config.toml
n_layer = 14
d_model = 256
n_experts = 128
experts_per_token = 8
d_expert = 64
d_shared_expert = 0
activation = "squared_relu"
moe_layers = [0, 1, 2, 3, 4, 5, 6, 7, 8, 9, 10, 11, 12, 13]
router_score = "sigmoid"
normalize_top_k = false
routed_scale = 0.25
balance_loss = 0.00156
balance_bias = true
n_groups = 8
groups_per_token = 2
init_std_router = 0.0168
lr_router = 0.00271
vocab_size = 29736
norm = "rmsnorm"
norm_eps = 1e-05
tie_embeddings = "early"
optimizer = "soap_variant"
lr = 0.00471
beta1 = 0.95
beta2 = 0.98
batch_tokens = [65536, 131072, 196608]
seq_len = 512
train_tokens = 445500000
steps = 3683
dataset = "wikipedia_en"
Below are experts of layer 5 (counted from 0) of a mixture-of-experts language model. Rows are named down (a neuron's output weights, with its number) and show model dimensions 0-255. Each number is 128 + 32 x the weight over its row's rms, rounded and kept within 0 to 255. Numbers have three digits each.
Before each expert's rows: "comes before" lists some tokens at least twice as common just after its tokens as in all text. This comes from a sample of Wikipedia text that the model never trained on. Tokens count by the router's weight.

# expert 35
comes before: " a", " be", " the", " been", " not", " also"
down0:143100128105155174092098137160149173112131114127124143148171093098115130148090130120117107125126131086127162126137148106122164125141163147183098232146196117069119083125123122154132147088156129113104098165136158111093087134066073171100122180142144143134110105162146137140156093152101140130094113093137080139189083097186157124083093134074135067122149170142121093100054168131129124098124111080167149140206148153132071124076129088076078113119108131164091102100105131145092097096122109141113082089170091153089104099216158067122128109150098110139158119096122134070117112166149152085092067165128121161160149061070119138198150169147117152125148115181170094109158127150091130106161149099082180157106138053148077136123113105102183137152098144138161171150106117225135154113154151

# expert 15
comes before: " ", " |", " |\n", " Candidate", " −", " +"
down1:100132098178121147110136079165143142155194155180147151086096086177136091127144099101123152140154153176145138089105143134153152130107146192086161125104179120127163218169087117172121088206142137098085130081096135086155090160100112135185166139128146119113137076145110076124177054154154154152120095201123130111150130132174128157129174117160100138133144146143112120117074162094047148119173098074102111116102161216108121202093091103160099101136148086143126132136144103113127148086162124134175059087079118082095117101120145123082129118130122110130134144110116113117087073115119071180129105126092124103122143116131161076193096115063086134162057115189122164139122123103065098152131115083119170118168153166120087171146112067132074131102143107075132131156117149103140083136151135

# expert 84
comes before: " ", "|", " \"", " Win", " +", " —"
down0:124138137143140102065048165140129139129109158105117176183209141081113128158111156139129170119105082111092186115117210112122178100053142068076177082169124118112112080137128096139116148116155128150108067076115118135153103162140143144114126126134136177130106108099095104127138194085136131085122126112184115103143122131137189116062118038116140075099173082186113142116137147144100062104143121157104152149174111172117133171125127127091141112109086147125115112139159138079066120142153123080149159072112101114139194151130123097140102100201123076095150171132127152107137101142140108126151140178113086148099126161104107118119158079158166130163116139150084174105142157163156164038161140135154110120147102164177161089070091136126159079080139143158064120145158198162161104104087115

# expert 98
comes before: "0", "1", "2", "4", "3", "5"
down1:213106157107154161107117103094141121157097143142162107108103141089093181127108147138143078113152099097153087152107154155133104039139149153061131165107135088043147142164114091151161177155139134076168110132062113123136144134097112143091158161111121148084152142186209159134078116076164096107117120124115096106117102132143141118123147120124138184126170140136122136154110127097106111206130053105128121145166094138068124166186112106109145149118097129143114137142144211166093093182071110128109083122128058128129113078123194167144131140135134174198123119127163165135122083122161075191128135150123128130136116114121135118094136154140113139095191080156110094101108151120155172128178188182163200104102192149110098121095163118105096212153121139131064090145123125115112113132163198

# expert 114
comes before: "-", "|", "===", "The", "==", "   "
down0:083145145160132065121137140115151150100160118108132161090097122146135046144172166123175186147136149114119122132126139133106195162170180124134155180060171131134150143083114131105143083079163079116128144129061145144118137098095066121100138141086134149107116139048148123125100139141142141129134182118096139120156086095154070098172097118130123168185137089076103121140112131144100143210071128126107162115154094117074114133099122082169132160145168101114115168085170142116171139137095144110110109117105057178129147067078099098100059190130157178090196130163083099182119142107169146202105116129131112147146090146119111094141135089173155109108116131158194152117160069151160115107115159152123146113140132074105095044101149112116143123154147096070073185116116091143113150131175199

# expert 113
comes before: "-", "|", " •", " Born", "The", "==="
down0:158149100074099096139076112132144108153173143180115091132118150176161100149133163130082142115124168088165156096126086173092105120102193107167087131099130106104108119114187165111173157177098105137109114165148164146130112134180105107140145115134142139104166043146159119084137143092132088195179166107147101089092116088144126084123187059103113202170155151117100107125118145149096150125152100181125133174107134157154138124153165144150132077095102158165194173106145114153124154061068127106117101137118144131101174050157109150140147151087146102082184108082097142106178195107055114128145123112181202139136145127087154102181095202122146141116149089142131123115127145162129071108096148142118187116070055107095160114136157113130136135202099129097132141152117140069066107129139150

# expert 120
comes before: ",", "'s", " (", " was", "\n", " and"
down0:114105164085096109150154175149182105135108136159163134154096106173180096172095143130088150131111091151132153063147130120158090066142102128119118114128121115148168182128165152132136146143175110069106130141124120103143184158133143098186176092111120080171127088107171182164139170075144099141147127092141111145099165110190148152132062056126138143071092156192109184166142098119211116128134153137097150141139129148075082105155093102155126080149149087119153150080170121136174092154073086127119130123146147147170130111092138140123074123132130050131143132142125139106116139067105127150157166119118120104117107138116140125154132148066091121133130121068070040174163151091122117168181192114112124053151204148104117149149128191130098147110097223090143148103171093102133167123122184

# expert 85
comes before: "|", " ", "-", " \"", " Win", " The"
down0:150110105141116149138111166149100073125176129197154126147174165151159105176208131090142092150173147113115107130175115094108099144146092057148124132105131127171121176064125091190115161128070122147147107145145134143098154097138100123189172170104148177115160134074143173118134093151119139135171141156056104131161090157099065154148098122124106129128164136098154162130146138107137178160134190124119126107145091090125122127124138098100111175058120221189111130156104146120103141116119136080131143116107167170105153159129150157102161157102128097123221098140129085138151102086136128077147133105055082103144125181140110130159239119119135140123141117121163135102205047123168177163081085136118148098113088124121077123108124162180136128145128117154129108041122102147175113110190156

# expert 74
comes before: "1", "2", "born", "age", "C", "The"
down0:152143148177132075143082150056146073064090113116145113136177090146097125149125192125135161109145156122101126091124170146127150141133184079087143129142084117127094083192210174151156131121164175151056136164134123198175137074154142152156161095069137153111144190110132157120141136049097099132149118157157162116124146099087139178104081121146144121103125142128092050132135082155147125121118161108127122116120156155145109093169093156118081202121089119136114096132061176135123152122179133085095113138113094152130083155173135147090132056207125123094104169154056143141151120148136122079128082060084117144090121178154159132105162126136141155107111133051137119089127172127135095144149081114156102153094124075141146064150123134198164140150175125131141083156109102114158146163164123

# expert 122
comes before: "-", "|", "°N", "″N", "°E", "°W"
down0:142155119145163104109127138134151095125116107117077098105150081138110133136188152090146153114065140215134139178116182123117093089111153125165167116157139069136129136150161173154139146086187095143150112112099119095113155125121180167113147156115157122113109085161144232180116138144078132117143135154178107055190164136100129101118131138107198200085140182090098094151158137130074139074123140136136147119123058143104118116168125140181082178113083154217097131196135169081148143112174118152162139085091102062119139074093158152047114198125114091146123116137136133140161135170177144127130103107100133090122166119144146137081144088131133126114087158099111104170146094084096166115120166178062154179101183134120081104114103160136120084140110146142090138149084113157173153109113108

# expert 93
comes before: " ", "|", " |", " +", " |\n", " −"
down0:072145169139166165108121143147106137141144093108140127078117095138161113140129092046103114164162131167144082182166100106204159098158157082147164030135117132144085077090093098124192096144127167127184101101095121054177150065120133137126146184147172152128101063118084144071127159121143157146134129067114091117145139084095132132145152112082056111137099093131097144105118085114128063164111131123140077075103171122118117114129135135097024115106129150148134142134113175141120136099095109110109109067194149103105110134095133102081124095116115106116154132058141145107159158217139165093141122091158083148161121132079104103121112107147136117141137090148163144182172115143095074115094160064136130091152164095144093162125167100068149128123133066079143158121107105166133121167139151

# expert 72
comes before: "==\n", "==\n\n", "\n", " |", " ==\n", ":"
down0:117142092089190133100125165133144162113072096133129109141143104091111154091081126168137118136100079148209215114145158128147125144122151136182086094146110118113105189167094092136133076132078121130103165138145135118135126130146160210165128110164128136084044115049160142163184122120116145157139164177091132100092157081079142165081129139126052135111134100144081116103093154144142104149098178070107096100144124190104148137152135081115148165111133135070082167125137138161147154113188165130109150097133067117095076110136143125075168127171143111138082142141157109136207121187132157150088108122060138144141192158119117126091120137121132078109173118116117081073106117130167177130119124131084120082116150168107142118098144168117193196108149042154143133127073143068091111136138115

# expert 69
comes before: "2", "1", "5", ":", "4", "3"
down0:172145155193133096144106094080089105114126150144051105117129151111147140133100132173161116098182188141149136103058091145107081046165121125104149070143145118092074158096102082119133128148119106051137107140184151114107097148080157097107154107130099145123169116139112183088138104136090111143151153088112161146116155091119126172070113079123115163164117135114132147099088164222128180111161153176140112130093131109168141123140191136170191120147105127184118185117155146117105076136121122136133149121112106146113124136168102213133135124141165086094117107159171150068134125147142094109142082095145116143103131129139112067166141137092107180000131130101096111142119076104191131109160135048162150129156110127134081126117091150105126099128135174128110115088107193096131055116151174

# expert 77
comes before: "9", "8", "1", "7", "6", "5"
down0:107099132188155124170128091123135134065101178136145129038139168108104099168155085190139153148174136175154098110149119206159161128129100132142133082137152064165110037093102134151053119136124135127137144157159102122072184120103154117062107122128162127084172130154122104093174093136144127116119067115167123128160106124107122140112087072140120077117178123149106182120147142114102099111113102162118127152094111182082123087172123137119110071130120168147099179144135103092104165172136142094098120187071105153121130204177140130104125149172192133161113063183106112161120135161162092097111114090181131149126154131159142154096113082120076149110198119133103120167093168096117159115181131142155123183080059154157110117130116154064161130184164110114118088124102075159156146167100132

# expert 27
comes before: ",", " of", " in", " and", ".", ".\n\n"
down0:122131126108132103148094128202132096105120209161126094134157145148136111143139160113150126115131082097141179151130096101149097108084143101141088117152101142125093159124172174128091146067169098130125141160117104115087135161132146147084115107182088131151136058126087164143127100098139138111137171144164135116192119113129111077050123077170137073192174182137098082082110076075124143142090146119102173115133127125147075120114107156077161110125062189161098180131154139177133101109078164080114121175165147101050077103054162102080139147122081102194158104136122120150177119154136154114130109096125103101095130124198046082140083097147063147150082105167074098118165126116156144097118171187119122136091160136087123114170076191156137085086116151135124136111151114138154136086137155

# expert 97
comes before: "0", "2", "1", "9", "8", "th"
down0:118085127154139123100178180155129150138118139128181074106160118117142124158146109157067124096153118139105088166127151099084112101118076124136126110124155131169150126139142091136097153109193147157080109143127094178173124125059140082163174125153134156135112154170064144131094133096113152144140153085138129084116138154127112076106190140110130082146161160130121116114155176161167161172170169099079147112132130142108170123142092111112126112151130153144145124071156140133136104122084118097139224180078222127175174168164130133158095060060198090153100140098170128136141140112110134151091126130092077136177135070121131113079105092115047117160150116133137158076130080096123136170117036081146187181096162148086107134156143107091149130094133177194158153140170177134193111107138082

# expert 61
comes before: " the", " a", " his", " an", " its", " their"
down0:158154109045138098111138161151108146119147146111118164110209110185109081105133129137115068118047132137137181155147150132118146144196110129059096147174133162089145147162148144211107152111138133176149130198149103168126098140088167163080124083079123096096117123164135118099179134148138150149129125145179150143112132149097130143149087066083102180120118155124210122207152111062160115075123156131130107123172141203108152147189099121140149092178116151149112113120145147116139103133082135179127106077136180166108145140150170146140145105154106064056124116091146177108088116150124191163192080123107108164157106126142103108157149152118094106147170122169125154137117120107159132108233160130140122097144115147150136163115134107178188166121073159148146064136143162117117143148152164

# expert 23
comes before: ",", " of", ".", " in", ".\n\n", " and"
down0:155156110094083074095075055077158082138197095130096170103157107130181150127116202179139162150110099135099140127122104174160151138090077125193145152142099052144130124135108153126056104145105149153165107157118120121126073108099151188108170110140127107149166154106146109189110139090123115129105109129143107093148133102135102168154131137152129118129107107153075099131139105149154131188114125147144193124125106152176121202085088162112086150154101112115093087118120124081131151174138112171124179077119132160151156151136178133112092106141110149161118126125147154126116127165100140102117107075162116149126082120038141181130070100112096163081177141089088112116186076100222111117114125166091116044089107144107083122165088131153153134136149111082156169107193192085091105080102118

# expert 121
comes before: " |", ",", " (", "'s", "\n", " and"
down0:096096136130120154159126215074131179184067162098135145153125096161183151137161145158162133099165137064110130172148128086149127100119171133172134118084105097184099089158142133069140136127136116166133146114078182139108156200152125100126126120101107119187174116105119119147124174150100158120175153049125121122120151026122161149111155094182074141114135140118073127140072176139149120090134160063112117166151123142101128113159140119096134154116157102102144153196102102098093084161134131142142095159103105109063097110104128143149122189123184095103141186105165076222181125130188139100135161184124135081172154137135111143133155102130216140104112135137123139137173121135091115159128191172125155149087115086131184117158074138110146126128121166160090102136163146158121115093072084

# expert 106
comes before: "0", "1", "2", "9", ".", "8"
down1:041156127125130098144156117127131126137172186146141112151119142091146130098123102122124129023194076126080116086101092117150090125127097109124132090144182139150147101128080109155157111065114127113105132134168122088154095152107131147165114165131165113145086113084097197135084096068118106126104122128080103110147132081140145111113161101166155092166082157043143139126156114136070128153072129195195079091144113096160177127105108166125164142120123065151123088117128153185147119081111151127160143151104108131149104155206141081069105117174141114132105163151137103107145182104059132122120182063114178155154087136191215149112141093122137097117113150179135149149147174090077117146160102109126142088136094141121137041092064156137127150118168061120125140138080104134108106136150146

# expert 118
comes before: " the", " to", " a", " his", " their", " its"
down1:094095145149070106176166121143047183185067169121116058205161133134091141072113092116108124151178120097142185114143115101127130145124117194143099124184124113069137107071163118143106080101177133081142114117203079124095129126128104145120099190104094169146182144137157150154164188193135145065112133106093138213169130168112215115102170134115097089149116110136173106175128149100099128154150203102083168152109137080155103124095131052109137145092096155163100147097119123162145141157121141110110203100126124171125136176098122163112139127130121141105118129133100099107156171165168138078137148114142123149126159115187168153120130113155082145125124125090091126152132104133099131113144180093145095165125156184130151123144152173197121170150186099109114127142167123157181121104133171

# expert 26
comes before: " of", ",", ".", " was", " in", ".\n\n"
down0:156081054117094122163166132160063112163109176188173116143138089107116068163131062178100115148091091106124104099212152134086126121164157167098100173166135161134116193138136149131074090102126196164121128149101095105075114175107097083110147138143135106158143056147116140111137153137091119112174130130120120131137109180123136118115103134096158090134097131181133115111173095066143147147163122128089203117092139104130131202127125137125178122114164158134092119157106140127122178164090153173060109153178146125137119130133123181046130093134141093079082198099161113064161132098175092092105190078171128113094163121162119107137099108124086122164137148213121123087135110094098136108150104168124103129106135144155137109149080133080074168171153129179117148158159163102088112175111152

# expert 80
comes before: "|", " ", " |\n", "|---|---|---|---|---|\n", "|---|---|---|---|\n", " Party"
down0:140112121131095102102075108181161166123113085097100109131101147164067165091187150116128144209115143162183163129122133101074189149174111153140092126125120158129102140141174079107143105201152116085093132114097122057089157199154188125136111129124071085113105089114176089156143108089145095105142142092125134115106164143152159088123163096105117088160124123103068205081124143186186095130164101110109098136131140106138141129066134149127099142154092131103120141151128167137126053134136153143145134091119105107132100169163180127097143126130106104090156121102189146142180094123111140079108148104113145149092101204101137148147189122127130100151087108169097097110098188148135154128142165073161195096130088050180121177122068166162116110134113118131191147100121184066147149190136100

# expert 126
comes before: " the", " a", " to", " his", " an", " it"
down0:163103166095128116101075101197097145151120160133138146179156132131086140131195130171185105159101114242156171096112140106135132112171123166166045172146122082229142132161132124022203112135158164137138161125152038149098072163125129140116098136147087122161141100098159118130126102157178133164127134156137104135158101145122115143157116221122090133108110113140120172135089148131120144071179063102087055142139125115135122129129145127169143154115141140123096176141172094145102148115164120143107134124077154101132111095110120109119098123131086127116097184129077157153146133109119115152105143104129134077125139158122182170084130188142089132116096125156105151139138151135084159086075118154137137178151153179100104101127147171150074194123162099204095137119096081109112106154119177

# expert 32
comes before: " a", " by", " to", " in", " the", " been"
down0:114082188129103144128165146138105139154112139173067106123192159154054134092094146130106108128125087104119111195080110153108105152129128143134193178089112117122097168096147099106109127084088118154164141158108154099105115135167143106114183130057154116106100073169168187171173104145141139123173155104180163104144155128097154080087162127069179147191096077111131142117097112091156142167131152122081075113110160168155135107104168168164142082120087184153087202057137118087122165103127169165129184099113143122125125123138136157142156107163114141149116136072122133146140142070150081135101145145123075095139067148163148125110128121169185086167101147134103152142145096156128177151136146165077130187115163161121119160242086123133100156152131123199155184177112096123164150121161126